{"num_hidden_layers": 14, "n_experts": 128, "experts_per_token": 8, "d_expert": 32, "d_shared_expert": 64, "router_score": "softmax", "balance_loss": 0.0142, "balance_bias": false, "lr_router": 0.00058, "vocab_size": 2048, "norm_eps": 1e-05, "tie_word_embeddings": false, "beta1": 0.95, "batch_tokens": [16384, 32768, 49152], "max_steps": 9169}
Below are experts of layer 7 (counted from 0) of a mixture-of-experts language model. Rows are named router (the router's row for the expert), gate (a neuron's input weights, with its number), up (a neuron's input weights, with its number), down (a neuron's output weights, with its number) and show model dimensions 128-255. Each number is 128 + 24 x the weight over its row's rms, rounded and kept within 0 to 255. Numbers have three digits each.
After each expert's rows: a language model's description of what the expert responds to. This comes from a sample of Wikipedia text that the model never trained on.

# expert 42
router:109144120130108144096117089129145144134114146081157153172117137123109126113112089132165101081084150097085066110091117136119164168107145109109153145173119140105160129119146122138149155080089096117158149152137115110136115158164105136142108100163115125090098101157175152138134151131107107120074155103084146137113147163107168138150100147121163143173119137093145106143132166124124112114136
gate1:152112113143056116118088136106171155141124163126107130113142131127124092075174167105142120131161116136078150127117116130151133110129146111143129133149103113149148143131131102085130097120085147140118108136147077122181122101159113098172147151108155173131097088090116085053117141095110131130128143128152148158120125121137121098150128121110139169156136089158120093137117097106109091120145
up1:139131111121112095099124132097145135158115165127121149130108129120131085078156135085154111168121126132091121088137148134126120115115153116120119112119087139154152168142130141080153087131110154129123118139183083165184139117130122110169150148098138172120133104089110108058148162098139099146160110138134131155153109127121152112135116126134164170158130110147131133153105134122118095129132
down1:157150117141136116128105139131143087088127139146151173152105147130137157156158107156133119140123166146148117154141160156119163142122126155112131133158142089114145140131131153155153170160107103114124067146136096117127146103104141154072142142150144110097094131166119129105141129143130123127089113160151125147130114073120104142092113160146120116134115111068093120175127139151115121117119
gate2:148128151079076113115149127148125113126133127107124117060122134158149100111111156148085121135144133117114136153157121109114135126161094107118141171112127079117143165139125120112093131143150112129116133134107121098102119119106128128136152117112126115139101136126128110138161152146115132133136125120143137151135095135113141089161145136105103133176126100146086109145177139172108098110147
up2:112154132125136151055131130108141099147107129136163116104109150157128138135094136133123153130144148142186134143144100124105153144166121136100172116105124099108130127121093121123105143101175115089113141127118169116156124180150118141141157132107135126086143104107148170141112180127119161101154139104120144143119172151137122096099114156131116124140163170133130125121112062115130112072108
down2:115093160094112144110126109154104123177135124144146140187109126131121120087154095115100116120132126079141145093104104145156104128120180137136121162153110105119148183077133103134148132159148100108110132112141145153141090126106178106103109118139153143151135149109149173147139135136161117115120149104121098119111131107080150079117144155139123125133116121176120131137113113144097138133139
Term-ending pieces, naming nouns. Last piece of nouns like pseudonym, genus, Plantae, plus naming nouns such as form, song, album, species, called.

# expert 23
router:121156113102138157100118108095163172112096168065155152164103139118113108088114096152117097097152156141102103107131133133110128141094176118117117124171142099128153122129168148128119121111130114132154130155157106141125106142152124101142158107168130138064137117165176159149157117125110099125117137138098152135136125173147167126160114117105163121156085172091149158130099153168109116076097
gate0:096101158119172123129066129119111125122100047131128150109126162138125091107140132107132109106138120149129145125143129119103081122145152155117106129140108134158105122129116085132137160174115177120101085114127126123131120128157126113121133111090105147141153135116121158176107128115149120114114125116131144117152127169144105140116149124151116106115101094102149146168168109140167146182137
up0:112133120125105119147113114162103141148098113133151118093125142118184091128138103087093143101148186105121143134143145138148078117162146135151067123145153107125058158144146134131145138143130149097148115120161145113112142077142128097110096113127129169126157119086131180108104100172092093146089170179153157105161113128125102123130088152139136140116129138093134181115137166153141140124157
down0:121132109130054113128156176131144089083123094150092146152084124116181096103151142133119113119167129161121119123130112117114141155120083087119108153131077177116128119124145115173106115145110115124143110107098086081114116114127130122115129132141102117145122158105127108152138122122102139098073098136111144160168116105150099101169129107122131136117135148122145122159152115128140105119130
gate1:134121136116081130121115136150148153125130096125094132185161098105134148112116141183107125137115129140197139104170112076145096161118118108139156106142126094119089129121152121159117115159133204133108142126117156165099128118086117134085104116128127155132125136101110138100108126163120085158174154154131121135139153160096152145121144125129107163111128112118093124144136126175099107129147
up1:159107109165141144159125097116091082106145137107141127060081173152139123140145123083136169124122154105099096141078112132125138124126129119112128119133116137121157118140113133124133143106162026124154128132113096093144162125165143096114133175121108091133125090128110134172117170082139158117106108098132152120099104112150100105115126114127115106141130130122152102134120130084165145098101
down1:137134113158115121098136135093107134138131140110136132146153155124097122127130125147162163142117152073136117161139128135063158102167154126152113106104186145135076146117117083151126100142131090123195184109089115152123156132135119119107150138152120109125132132113130152108122105098153126118101151175109144111103136128112101163132125127132075102113125140170116133089106111122126140171141
Pronouns and odd symbols. Personal pronouns like we, me, you, she, he; decimal points inside numbers in tables; and rare symbols like ©, ª, IPA letters.

# expert 39
router:141105151129103147096120125133156169152098160118155136122121101156132095116106096167112110095119134108103105172125101141166114126144115113154108139119158148092108109131099114137108096143114122099160123168133081133151104151151166122150119101173153163139168106131156126141083163138109162162141116133149145125146160145141143157112119148092157078160102157090148142116115139158099144120106
gate0:123135113086129142093164131105132119097114105141097104169140095126083106107120107097149137102142099084151118144147166115119141118115080143073102099135121107113113150150126156169119138095139140149114153106126189145121120157143159123095093150151152104115099136100122161118129138128133129140150157086132117092133129156084165117106142124151174107135123106161086125130093128123175124157123
up0:140134146126132070140111119136129153139171136114163114093111157121170137143164136125116142179115194157134142088182095142131103100118177105172153181105135149131132109118153115074131146144097116136138118133162118093142146113107078152126136117096104183131140139156128115129135124141119132080124089159147126147132117107172090128137112117133123169122141151093143157157117127144132152094160
down0:113086120134149097136124151158076138078144108167146175123131119146107119160107133142144154143119110110143182112158143177111142089137114109144111105114144150174148113131134136152117141082141153115171116109119126085097146110122111127102113154138111125127130131136116149123126098124068139153175123141128107152166128121109153141105173131147141105145130099136122118120109141092124144124100
gate1:074132121127118107115122127141122139115158125151142156125163164102103113082122112186115155165101084106099155123138144104152137113124128141119155095118132146125129117166107181129109112091130108115114128122178076109127123135121121114127099097109157136114093138178109149165166133114119093153115092139150127105175144151095133140150122177145114167122167109130133149112135155132122119138163
up1:083122111140130110101127162132141152142149112163133180141171130112135084109148115186125143148115094113122143089113130129153140093139137132115149109129195122105130095148101172124143107088133120142132117133192067140164117128124143134116154106113154128095111124171114106129138139091128090167127086123158133121122183131112137141148127167126129161108151116132126156100118120171104143115165
down1:049167166155116159119190128141142115146151140105149139117176174133128127095139124138078133135167109134111140128122208116094127135103116132126121111128123125108158110098102153175141063125111104105151127102162133140129146144116143120138132131095093137129111089096095120112116123134125121124139165127145107147119089134178129144149101130107071151125190142135094127133115113132128106146112
Articles and determiners. Mostly the, The, its, their, his before a noun, plus year-range dashes like 1584–1669 and opening quotation marks.

# expert 63
router:130122094100112110111124165141129100088176119096168150131109161148114143105110102107133122119128160091105084143104096103107148157140155161145132093102157099125115163175141165139151086142155162131150160179146127129160146118172145127154110126150116111120125119170171125134081171116107101185120131117118116169119153137127162136124101137120156154156138134120157136151161146162093126122156
gate0:114157109134136145097151160155108116097175121131137139105114077103104127095120118106190210140162119117169150109162178128149122193123099138154122105154151138147105139137121093126121160122141134103113101146144133143138131120131075138111173151124151112155142145132146117122125081177105133167166175127124123142132104209150102124113126134117144152150104134140162125156153071129130104132128
up0:118126137112112113116123132103129130119073159168093113160146134140168116149146138138084093121111127137087135117117110121094137105143151097113125126122089171126120150155124126154138108147131152135123113137145124117086145134129192115112101113119150142099100135125155143110156126118126141130122133122125117127138122065093159123135121149120132090115119117126099158099092190105155119125122
down0:130146125094134130156143125116124134087076142127129152140160142133148112126150105089137149118135128126110161133122126170109157167085138136109161099094132143089123147077130172128117120149133143139107141099119083102102119169110183106110117154129127151071136121154118141116167142156133151149119076158093132116091126141135116129129135126102189132121140097149139154158138171097116116100130
gate1:156136127139127114154139135131158151113143106166132110119138132168139089128117093166175155176200186123133099133154111113127110147124180106099121091124127122104081176140118095117091100156090138117118156129113139104145129106116114123134062116146152167144132096112130129119135103096167137128147090082133115150102134098114109173134130123087135135145135150149140141099131125158104101127107
up1:092104123111158146098109103154092126146127162092169134107113092091134177140116128084064106071094120122114132122122153151165133098120090116129145160162131143111156107159085119126138134079171089159131133095113143132160148118135120131124167108081126092136113147155134103149155135146129109101111140148112156113128139143127110106110126134206128113134125099140127115177186130079129163122177
down1:144145070124116169065140097139131145122179134129143105146120116119134164132104154114154116137132104123110157137100104179134119094141109107153133123122094126187141108124131134110147174109117152110119118098123108130131092115123102117113135123115116145115113132106156127123124185160119134136154156099108132119100122149138112131174125130114126142124139125143113117146122103134125147152083
Word-stem closing pieces. Pieces completing a stem before a suffix, such as cand-id-ate, def-end-ers, addition-al, list-ed, plus whole nouns view, medal, goal.

# expert 18
router:107129175110093130086135127134182128110087138087125172112089153156100123092093094123107113065177137115092102142125155117123150111083179142180134139174151081156154148107153145126110105113149126138160152166173124156131187139162119109145101131152123102106154082157175119149131125137136147159116148129119128155127154124138166136142094110088153132158101178102164145137132174126107124139168
gate8:172166129107145152134199125179113104111139154118136096128152134120133154157082141123106105140106152131102105128121123155116131117114125171145079098119136075146125097109141136106132135155175172163114132112092145125147084130121097106137095078153197133139120094109134160163117154103159125145146087132151120160071147104114117138124140155131139141137129113136128116150139140125104070093168
up8:095163148113159122104146147137128128107141169110132094168137143120122109121123112156158116112099098119115127115128119107089111156156139121129128090138127105129143134171100095104145113096147123129145141067110091133117162144125113113177111123148126138098119126157138134108129074108122112134119144153139155121097151116120157135112112139157150140152123093134075147112120117074116083117130
down8:165168145129148183137135123155108150101169112162077091140117155125137115139135131164096136158115130128101100142131131124136170144146161116117120127168106109186126139147131124085081129088124145093127149113125127126116093143142115103120090122121141101117157156139136146104133155167126130115119101157113101129091164094133080137135110133139161180146095168149156132119128125134128123132150
gate9:160138096144087176134137187127154118092149087183123152139111153130150131108110103125145103152141147149153113119124132111112112173131130143125133135152105136113130124121101119112129138096131106097098142116129215125104109110111130138099125134152107102118087134131142123127101083124200145120121085138136083109109139133119103121143125120099139127113082118164143116112170142104132108174091
up9:100143137166151116142112078113093103133114147111150087136135090126139148087115152163132127122105118148138123136093151171105121090125135127152152123142131091147116098124176151149142117112131143140149091112135079112118134110114108132145129113121191110099115111089135190110138169132129078112156146154138163133145124118111158148127143137158105130140185115131116131111094155126124132114154
down9:115136155106120128115093107177161183132153152128107131138144158130146138118168150157156132105095133160148120103099116116148114152113113139092101090169123144157183108134176089132142111106110133098108163155085062155109115121104108125106146125106111116138140119132127125108133105130085110149125145158099125154110090115123151092160178107106127108148157158129101152094118118091147143118182
Middle and final word pieces. Word pieces like re, ter, er and particles like out, over, back, including mo-re, Rot-ter-dam, Win-ter.

# expert 25
router:127094177149129160120160106109158107146102131086124144116123161080093144135120116128085100094127169091100107125112110139137153119153121154142148155121087092132131101126153104125136139110169125137136141143100156143168159174174103084114132122162090148098125151132117130186120121113113145131128136168146098115125115156134144141148104108135134176141104145107140110133134163123162102108140
gate0:191116166154148139151171119150125108124100144141151159117157107076100165141152155148123126140163153098151120150145121071139119135160121130135164128118155119134097174130127090113142125102144143154120114117128161137108157136135155129099118127112169120154116145092115167126108153113167164149177120128110096092094155146112152155138140088100110122089128192141107156156129125124141073144165
up0:099150112099116143126083138118137138116169083117123093131091124167146128144118118108129123126092137174119120112141133167113151107129125147104101130139137137141131095135140172162128120119123116125145127116142091151114063069133104129155183142144102136123132110168133132120150119158127089111100106115132170157153107099144102109101148152150154153162125069100171071113166147144132150132111
down0:134109153108118115141141125163099145124158142162119126110139119144138147119127140137146159081147132112189124133130138114086117108079149124056119138150131146118039116145096137105134170137131125136111091077128152128134100123105136097119143113081115153147120140105115121140089103137116097118113143106091123098107128138082149128114098141150095115140091159132157156114101110092158114078099
gate1:140160105084156155146171130148122152129117123135145160176090144102129095107139120089149144146181107145165130131128098129130143148123102156164106135118142131141129153070115149105125098125107075118126087106147099121087126099106133127129107126143157076099177116126119117112126106157132099109152102126119153095118118115142132127128128143069134198129156166127152133126156127141169124160154
up1:118144123086125164101091125132121116090133132097054162142101131107124137150131135103138099143153153094124129089125141160126127144123115130114163109140142140137117140153132172081122111112137095152103097090118120130120149129082151090095107143142111099118194120152119113132112141123115114137131165128072101075133180144142102143131117125147153151131119133162178125122160136138178141122128
down1:140166121137167116130131110106156116054121143099096157105135102110136132129149157128123108169161118151130100147118140177132132110082087078108134123116134150118100190166155168147146119135106142115138151110127106148115143137156159125110126131129167096123123104142130117147143148106107102119185175096090114143207088133099139170130159097167146155101099145127150126136090112138131102126126
Verbs, punctuation, headings. Past-tense verbs and endings (used, received, -ed), section "==" markers, and colons or periods in infobox fields like "No.:" and "D.C.".

# expert 28
router:167151093137158128098129099109175112165096108119116104167106134096162151124139095120100148099147160129096059131135100105105175140139121134155115164181117145142165134096159128100149134092155134143156168121149136134100122108165114111115120113167147155100109135153170108117172137150119131094077107145115114163098147133107140112149113117110145120169105168109173170109085162159158144114131
gate0:151136115184128142128111173152124127098133158138094121186174165131128116153135130122122126139088165144131088121125154074126130115117122139101075075137101139133112120124135087128079108110096144119118147141116131122140147117129102111106109107122153069113105087104146094103141115130115096110120106143117169124139119152131109126169136117167119148126159137142123092149083128111100112138142
up0:155134133198095149138117133136125139093121143112122130185156124139147114120118161164106132135117130128137110100133115106097147126101141140094112118142097101133114092095116082133098121117135130142116148136095166140168127148126139152113153098139144109123119093115128074106148161124126099120099100148106170130152111167136096121144143122175095125134164132129130098117086111097085119081142
down0:128118107163132076126096132142138159142146137128129170128109109168126136109126122127112139146155118118099139108115076121117107110151103126093114133145081151115103125123097133132166149133130103092139157056103116130066144173139145129099135135121145127104113124157148127154121115123134096140120074114121159150140132084077098120130113120149115146117108113147162119184112082106107157134082
gate1:145126150153106097133142105144120159088149166098106149094138094159157079124118104130130124153162124161091116190130146137154155176097145104114153115134119138154111149126126161138098113149113137113100103170142117152117126160119159112138072134092120140133155128134157107107113161145084119145123153112149119147087106139125115116097157163128163105150133113129127107098103088113125111133092
up1:135141136120118093118129121148107136116150119140114127122118075171164041125129119147134127123175131140108138188123142099139184165135125104173126140140136132173131141132115143131128111167113139094108097128125123159138118127103148135146094110116138122120146139116165083115124137124072119127121131109118123132088118110132111137120154162123139100161148116095135119116107088146112119136104
down1:110122162126133140120144112116108119125111156122182121123112131089101115182131143170142162085155122123094101157119148140112103131099142078119126134122147107139099179148099151125158170098119108147143098108143106148156159135140167126140086109142142126148126106159112081156167169080090130137154141117120115123090147142102121132124114104089104127164071116129110123143179126121136115125097
Foreign-name letter pieces. Single letters and short pieces inside non-English proper names, especially diacritics like ć, š, ă, ø, and ov in Slavic names.

# expert 59
router:131126144109163129115116091140166093121092144101080149143125101115127110140137097132123081096128147105097097110084134140097180149094156144129122135169144115100136127117159153110130094143138128135161145159129136120125127150172110105179116136161129132104142105163163125172148160122134123156097127121094152120147177158139157170093085133111155106155111159086156130149099161165092123082135
gate0:127155112167130152118083104125122100119119120075105129110111102115063133135127150127109149120092113123152072116089139112095133144141108119146123109137120131094072129105118115124129132137083118170179130136120137109086123163115125166114125139127101126107108069110125094150111153136180089160135116142125175105115122140169124133098139089093081081116098106087121117103139104110107172102125
up0:113137111146143145137104112122120101141139113085080131114123097133083116139127134147086126113094114124169105123103138103091134159125113121137130105149129140093055132074102122127107146127082143135166117125124124121092101134095131172097128139110095129102102078133145087171101152151169103178118101136139158102113110156172112155102118110105097078130129115097146106111128112137105162114144
down0:177155174105135116123123107118120124124058153102111174160113104128128147119130073130125108112136114119133141085125150147155133108154127142142135097131141145093147101128141152102175107120119101115168134148133067111110097096120115109165125135110159141120117124077166141123117148076112131137107134123152145140114107145080162184130174136160146099130118126094150123116077127140105157114131
gate1:152139135152129110119156163101114127098114155136099134133131147151100140167094144127128126143101159112147123140066129116136140173165120078145150142119123151113096110115141125150094150139132115137119148123128212096079153127111089126124115120133099093158122088097122098159103118088116131138166118169152140090075101137157116113139147117111108110125121149123156159141086082152114156099121
up1:114146144130149159134137114141124129137148097124142140131133142132179129106156125116075131124140107128107152097185132102126143107091126142100112130152151126145157159140137153139134129116127114098132104135132090179174118099108117130125126124119151143123145140158159140108169135155104119108150153107145144164173168105160152113159115139159140152134123136134126111115181185125147124157121
down1:091112073106097138162116101121107141115112112153123133114101130104164128149111139118144137143113143153155103130117131161106126145115125123120133115139076129147137136171095157182120153148124128126116154106109138097157138154120089095143134079076149124124110135150135133147150133125106110108163142112139098128093082116180100131103101122144116190138083097124102143131120130123129104162105
Negation and word starts. Words like not, un-, ex-, all, very, a, often beginning longer words split into pieces (not-ed, di-ff-erences, distingu-ish).

# expert 58
router:144122154115152156129115088123177133128102146120129118132100122135097124080110105110130078090114138122104103131106071112088189130104155122134140119161139105087140150118179152102145104112114124155151177125153145154113122140175138141173131146151118153110128161165134156181157157127121114127092136132120119132152152164126164148149102141110150131164113147123149118163126162168128117101131
gate0:163160129152145137108108151134156144119162113142108115096115121119120117123092131105142195158119108139139153147123125135116110106150155124123082117070105137129125084131133103130110132125121188130135179108143146122177107142133084129134078116123157106115132126095170158102116076130150145127095108137146110141106089115120142138124123062114114095106134125110125148079111111180106160173096
up0:171149134125128172150132113137127140089095122121131112129142101104142116099155160133107084105102178135143123117108125120130114126106135152093129159123161127149152107087108130120140129133117123105089072139136154115156067131094152096093132115149118148143138144120084165160111146145157147137108095099105112127187114169121155151143110134148122177164144071145137135133154147109115129121137
down0:130103133150126113142136164134108126137118119168090138176122139127102078079126143146140133133106117087110121158129153129115144123122132133104121144144127136115151106113146130121130141104139135127076098122171098114172125076162098151108143088164145137098099134091128096116097147098138141120100126143137125146163139100133149142131092110159140108096128134149117154108092151055073129089149
gate1:135114156114095122110148106165109152150129146155113164116145157141116114107119141077125118163135092124172148124085113117137089161141167091149150136064114140120136147124168109137165163150101126132078106122136102104127119096125165147112123115060138182137108147113112136080132141119136150138132116129155173141157128170134105148129111127117135140100121118164125115159123109146140132125176
up1:134122167126089151092158111197152116151147158154105140071132158123156083101154125117110091144165142101138145096129132081151125138137110104143123125102127178150119149147147143113129166127094088130120103116111104117129122119093137143110101154099144137126089094115096136057169140123115141140100068131151150134163141130118137157098104096184142155144084122159115092159133142126157092153134
down1:131157148101132123080145114117104163164124137114103099127125123162106136135114160118112130129112123123077147190117136148128161124094170120137151063141147118159126108167127109154154164137136122129136132119160129111139147107140117114113125119149122109133147116100122156111115090090122079148103123132131142122091141156150138128170095133146130105168087109119191134097126126102159116126154
Nationality and name suffixes. Demonyms and place-name endings such as States, American, British, German, plus suffixes al, ian, man in Animalia, Slovenia, human.

# expert 47
router:160168140111153127096140092134140177108100161133135146119113108180100127129130087119114149098131158085090113077131134175115158127101169123104104159141098141129140133142121125087139123123106106152162135145128164138120104163172117103154146125171119150130162143150141113160115110140166135132099131149113140151121184143138147140128098120165171115173096156110139138101148173164132134147167
gate5:166131076121126112105101124154124159111086120138096181084156148151145130135128133110091107143138122130090161100119138126104130154126165116161163130116081116134122106106118112151169109163136128090104138120123122096189128111109112166116118145104152138131143110138168127157144104126152110126112154127130146115121155142095137108112117127148129143166110120159159147151126119119091140146132
up5:095136163132136123168119103113143098128139102136149085172112107115119112132132125134192138123166142131170092140116139144130136134137117118103081114120134116125153167130114140100113140106110116137125137117106113127096147110124143074147126104157136156125104160124111112133095156105123119129140131140128120122120117113136104126156150158106145120120121119096087113090128154156191110127141
down5:130168136098131145130121101120142128132101122126103102141132109116120107144142125155136145159112111137125141132114081126155150108118145179137127119119156159135128155111143120061120187107141129115123138165114094106122108116121139104162132136125141122137158136093159118160137109131180169074129120182127128156129138084128080141119191114131132096131119116150082135118166163179122121090134
gate6:132085115127158186136124157153114091131138163150116093142172150150147141129128152137124113119162117148104139152123117123093149117148116115116135140103125144137166125115170122144090168077131118109115111138115103141116143133133098138128122126138201137126092130141080158114094107126089142111144113141107149131187119145110086162100146162137143138164151100105116120092146133105112090114118
up6:140126131145151179145104105124135081150158146128166098140160138127150145140149126132084156113140101122099097137128132097156122096146126133141108109108107147132193106115170129115079150121151136120101141158106121142146123157108141134122127104121147133109137159135111155128103104109129119112141088151116151109173120110108090158118139150130127124146116150106097104127162123138097123095143
down6:129151120106134152136167130180128140104136138137152082122140135149132128149135138154144098148126105133093138164173100144094120113103084147123180084148165110122170096110130128138174137143122128080132149148125152115094171088142147148134149105112160142106162151134075120103125130164160118141165156152102126136124182151103133143134116131094115135144132153141141130143161094110116109126143
Country codes and table cells. Final capital letters of three-letter country codes (ITA, BRA, IND) and pipes in sports and election tables, plus United, National.

# expert 32
router:111119161135132115078102115106161124122099132088143127131116140116156103114114083128141083081151144144085072099123097125114176142107153143091140166152152085126139150130144130138135142137121128138162168149124128138154125157173120132164129143170106142080113103161145129145141143147131115141082157108122165124147157138145174149145105158127171124179142178095144122118107164126107118150148
gate0:152151124127111114126099170081116116139148113102128099114152148128141119098121116144117145106118150182128068107116135148148162108100107135128128103103130138163120085133099073132077102150141145133110121130100175087161155136162090114122077129103120102151146149157124112133129089110102090100138105112171113136133106105137151138144101127133126158135124132101153097132109125088139179144115
up0:121108147130175166106131116147100120184128141098139116107075163136118141144134104164154128120123125071094140121141119129120099093112124110159099088122104137073160136143141133151097102102117141102104151118104063138115160147146121128145126128130138128109134121151149146159170070126128170161112105116156144092139105149108100141111079098099108183110128146130160139164136144113161129129112
down0:150163127137152139096136098160173133146148119162135121124156138119117169132112096156148154121086097123146120095085163119140144129116101125136119131119153131150119139090086112109118127121109106153204116112072124139104187092099144080119129144132134130128133141111183086154116074127079161099106108102175098101098126116129121111166121118074085143123102135144089165155107139159133146105114
gate1:114082109131095101108117136120095179117132110115153099098109147128167152151139140094171119147129142155129130142182121072146132147138120111095112137085150121112135158163140084104164126118087111130163104145121135121127091124128136122118130152138075132164138106134133134101105151158118129120131132154130117133127111152129103130167154133148091180121119128133178104136165121131114148142149
up1:125123124142116102133112157129126114154135146136136079106126106126124129159157151153114155101130151132142116128129107132104130127133123134124168099118143113140121134094133143167123118147095126122094141110162157173161145150140147157101056097117142156131116133153158117102126188124082170118128156146134148121183066127118152154126138133090112140160107133124074160141162146160109119179140
down1:072137132162116136150126130115107140086081084140133102123106156131130151156152169128136161140116115144162089130119135140115134159124135122089119152133100100141108126127128094074159118111156135149121121093140159120146137086127124143145156171110129167198111125119127096157138127129117137116124161192129125128144116137112106114123138086068110132152139085121123158081099142134152102080123
Verb stems and table bars. Table cell separators and verb-stem pieces such as pt in captured or recapture, placed, means, plus the prepositions to, by, at.

# expert 31
router:136149157098143141099134095113159111125083172092125122145113127122144130140129103145104068096150154090102108122110117117092167126115159137145103151164157079110156159127144143110144112112124108145151182152168124128130137147155133093179126144155138120107125105165157137179154165156135113132098124098114148137154126176100167153130117143097153108151124140100157151144099164166083120109125
gate8:180169098142118131127122150142062131122179108130119114132093154125090098127152141196161107133140119166157122123147124174132127152152174100122119121119081175112133128118138088086146124134125112100172099121133138157122103109132179142138104113112116130153079126105130119097143142130176168146169155178118129131109154120147085106129138141150120148137133122161156077109158130154102127123162
up8:095100169106117152071164125125124144130139117116133142124145146129110099113112151142141139137140130099073139142110099050125157145139100089126135144108166131117083133101122130158083091105114142134092102150131116131148122143156088147128124140109137113106146130119147109176124103121145144108100089111115119110131107138083141126095130117134152129083192184126110146102104114139133117135131
down8:121140102141144102125176114114128131107152133120094126101118124085110170135118138092085157106107120134124163156132116138135118093146124167122136156076125114124146110137108071177148136174128114119166129144101137094160142144107076138156127108066084138106140123103090171073155073111171094124093144081146116073154126135127091084154120078169098167120137141131095124110139131125134115134110
gate9:141117151103150081122154136132153142131088118109114128167127145151138100161132173101097135161134120134141125138133115166103088115139123154134116139154086152121132108122117109074113120170126107129128109133132152129124121122107110105111154129152109109143138135105103103127139121117143156175154160192142164093092112111174111141128138087138122108171125155127119136151139094165117134104164
up9:144112138109102139130138135132124143131158143143160092102132136117139117176135098153167150084139119103155132132135080122135157136105138097130130138127134105133139138123153103159119105110121186167115099156127099091132173127162128121150129141141148079143105146117129147134099159154083134170138123107082123143162166150070149133110117118106127112091131108149165146123110163087151140129086
down9:062070141114128099177127093139166127114085135151155110123122094158114133123141155121129109150117107132156082121148128144105146124142148161135162155160145107135093108141118118136121126179164082108130115137106100097112101120155156133151130157138168113141130090156128123157111128184084137166154130116109148118134120117124099153118131158147115116101138131124105177165165107153136149153137
Sentence-start capitals. Capitalized word starts right after a line break, pipe or semicolon, like He(nri), M(anmohan), Da(me), plus "x" table cells and pronouns he/we.

# expert 8
router:089179172097135159094119112086166113161095145091114103150121107108143076146165095146111106098099155100085087102119113121135149125123139129154100165173139123104138122120148109126143123123160146148165164165132105114142081129156110112143115148177142113108128112149136128114125111113120113146093130154122156099145155177127132150145132152138156136156135144094129136137078149149141116115097
gate0:128128148144139090126178132081105135127124136132114187134132118116127117130180094145114153130081149159143114115151193077130111121090132114122155128107080124119119137164139139124150103155109101119111172160184127115134122122100136104165107146126163143106126119088133143156155114097143117167096120160157181119143146138110167047106089179136093138136138112142120091119090101085165153097150
up0:140154089124157137129095127172157120138109136129157100131096140131116128117065152098144114136174120124113137145116076168138146138163128126120116129133165133121145105124104113119106154050138118148138100134078130139135149132156131133124144111116080134146134136174108124105093144124131127112151169064132089124111108138120090198133157073128159094116126133105124170119166149159078101161120
down0:096125140163160123143105137129139142134178118087105095107114180116148094072143176127109118101136137113164086143114136123148121119108137163166137156153153140089165132122109109138121102112136122134111129090111080145111141102183118108161109163184124120097149146141122129139129143097068142141150127076147121113132138119122111143179160166126105141131129138143116136137152133155131131108149
gate1:138144146121107097152106106103116144104137102035145139170152152172105100131124160158116113140098113151131114130131149111123166147163108143119166117134106132125081129100144154136093118148139155104139103152141160152090109127134099102130093147128118125140103121097133144121131135147150115111096162135135107097133110094170125159122153110139114115168146132131147085156162080172094114120127
up1:124100123134114135132143147153128121167106154210137120098086107111146155127149081092139150119148166106122137140131102127149094104096143112117096129123143107140148118159123106130158137122133095137140165117126127098174160122125178157148161096138125139125134142147132123106133122108118150136158091123137134169124137152080133100134104134138132161094106099135100166106102174086157156150130
down1:161104115125149150136124138142088138156149136145106147181137063119125147119166172179134160131107133144126150100145117101137123100059120135116105117135139178142129159129129155143161138152140138137099102204135165139079130133115149140105145144088157145110133093141096071123110094121095103134130115114088169123116132115140143132193116128124117133135128120097088118142097101103127122154105
Prepositions and name fragments. Prepositions like in, at, by, during before a date or place, plus letter pieces inside codes and names (CEST, Girolamo, UTC).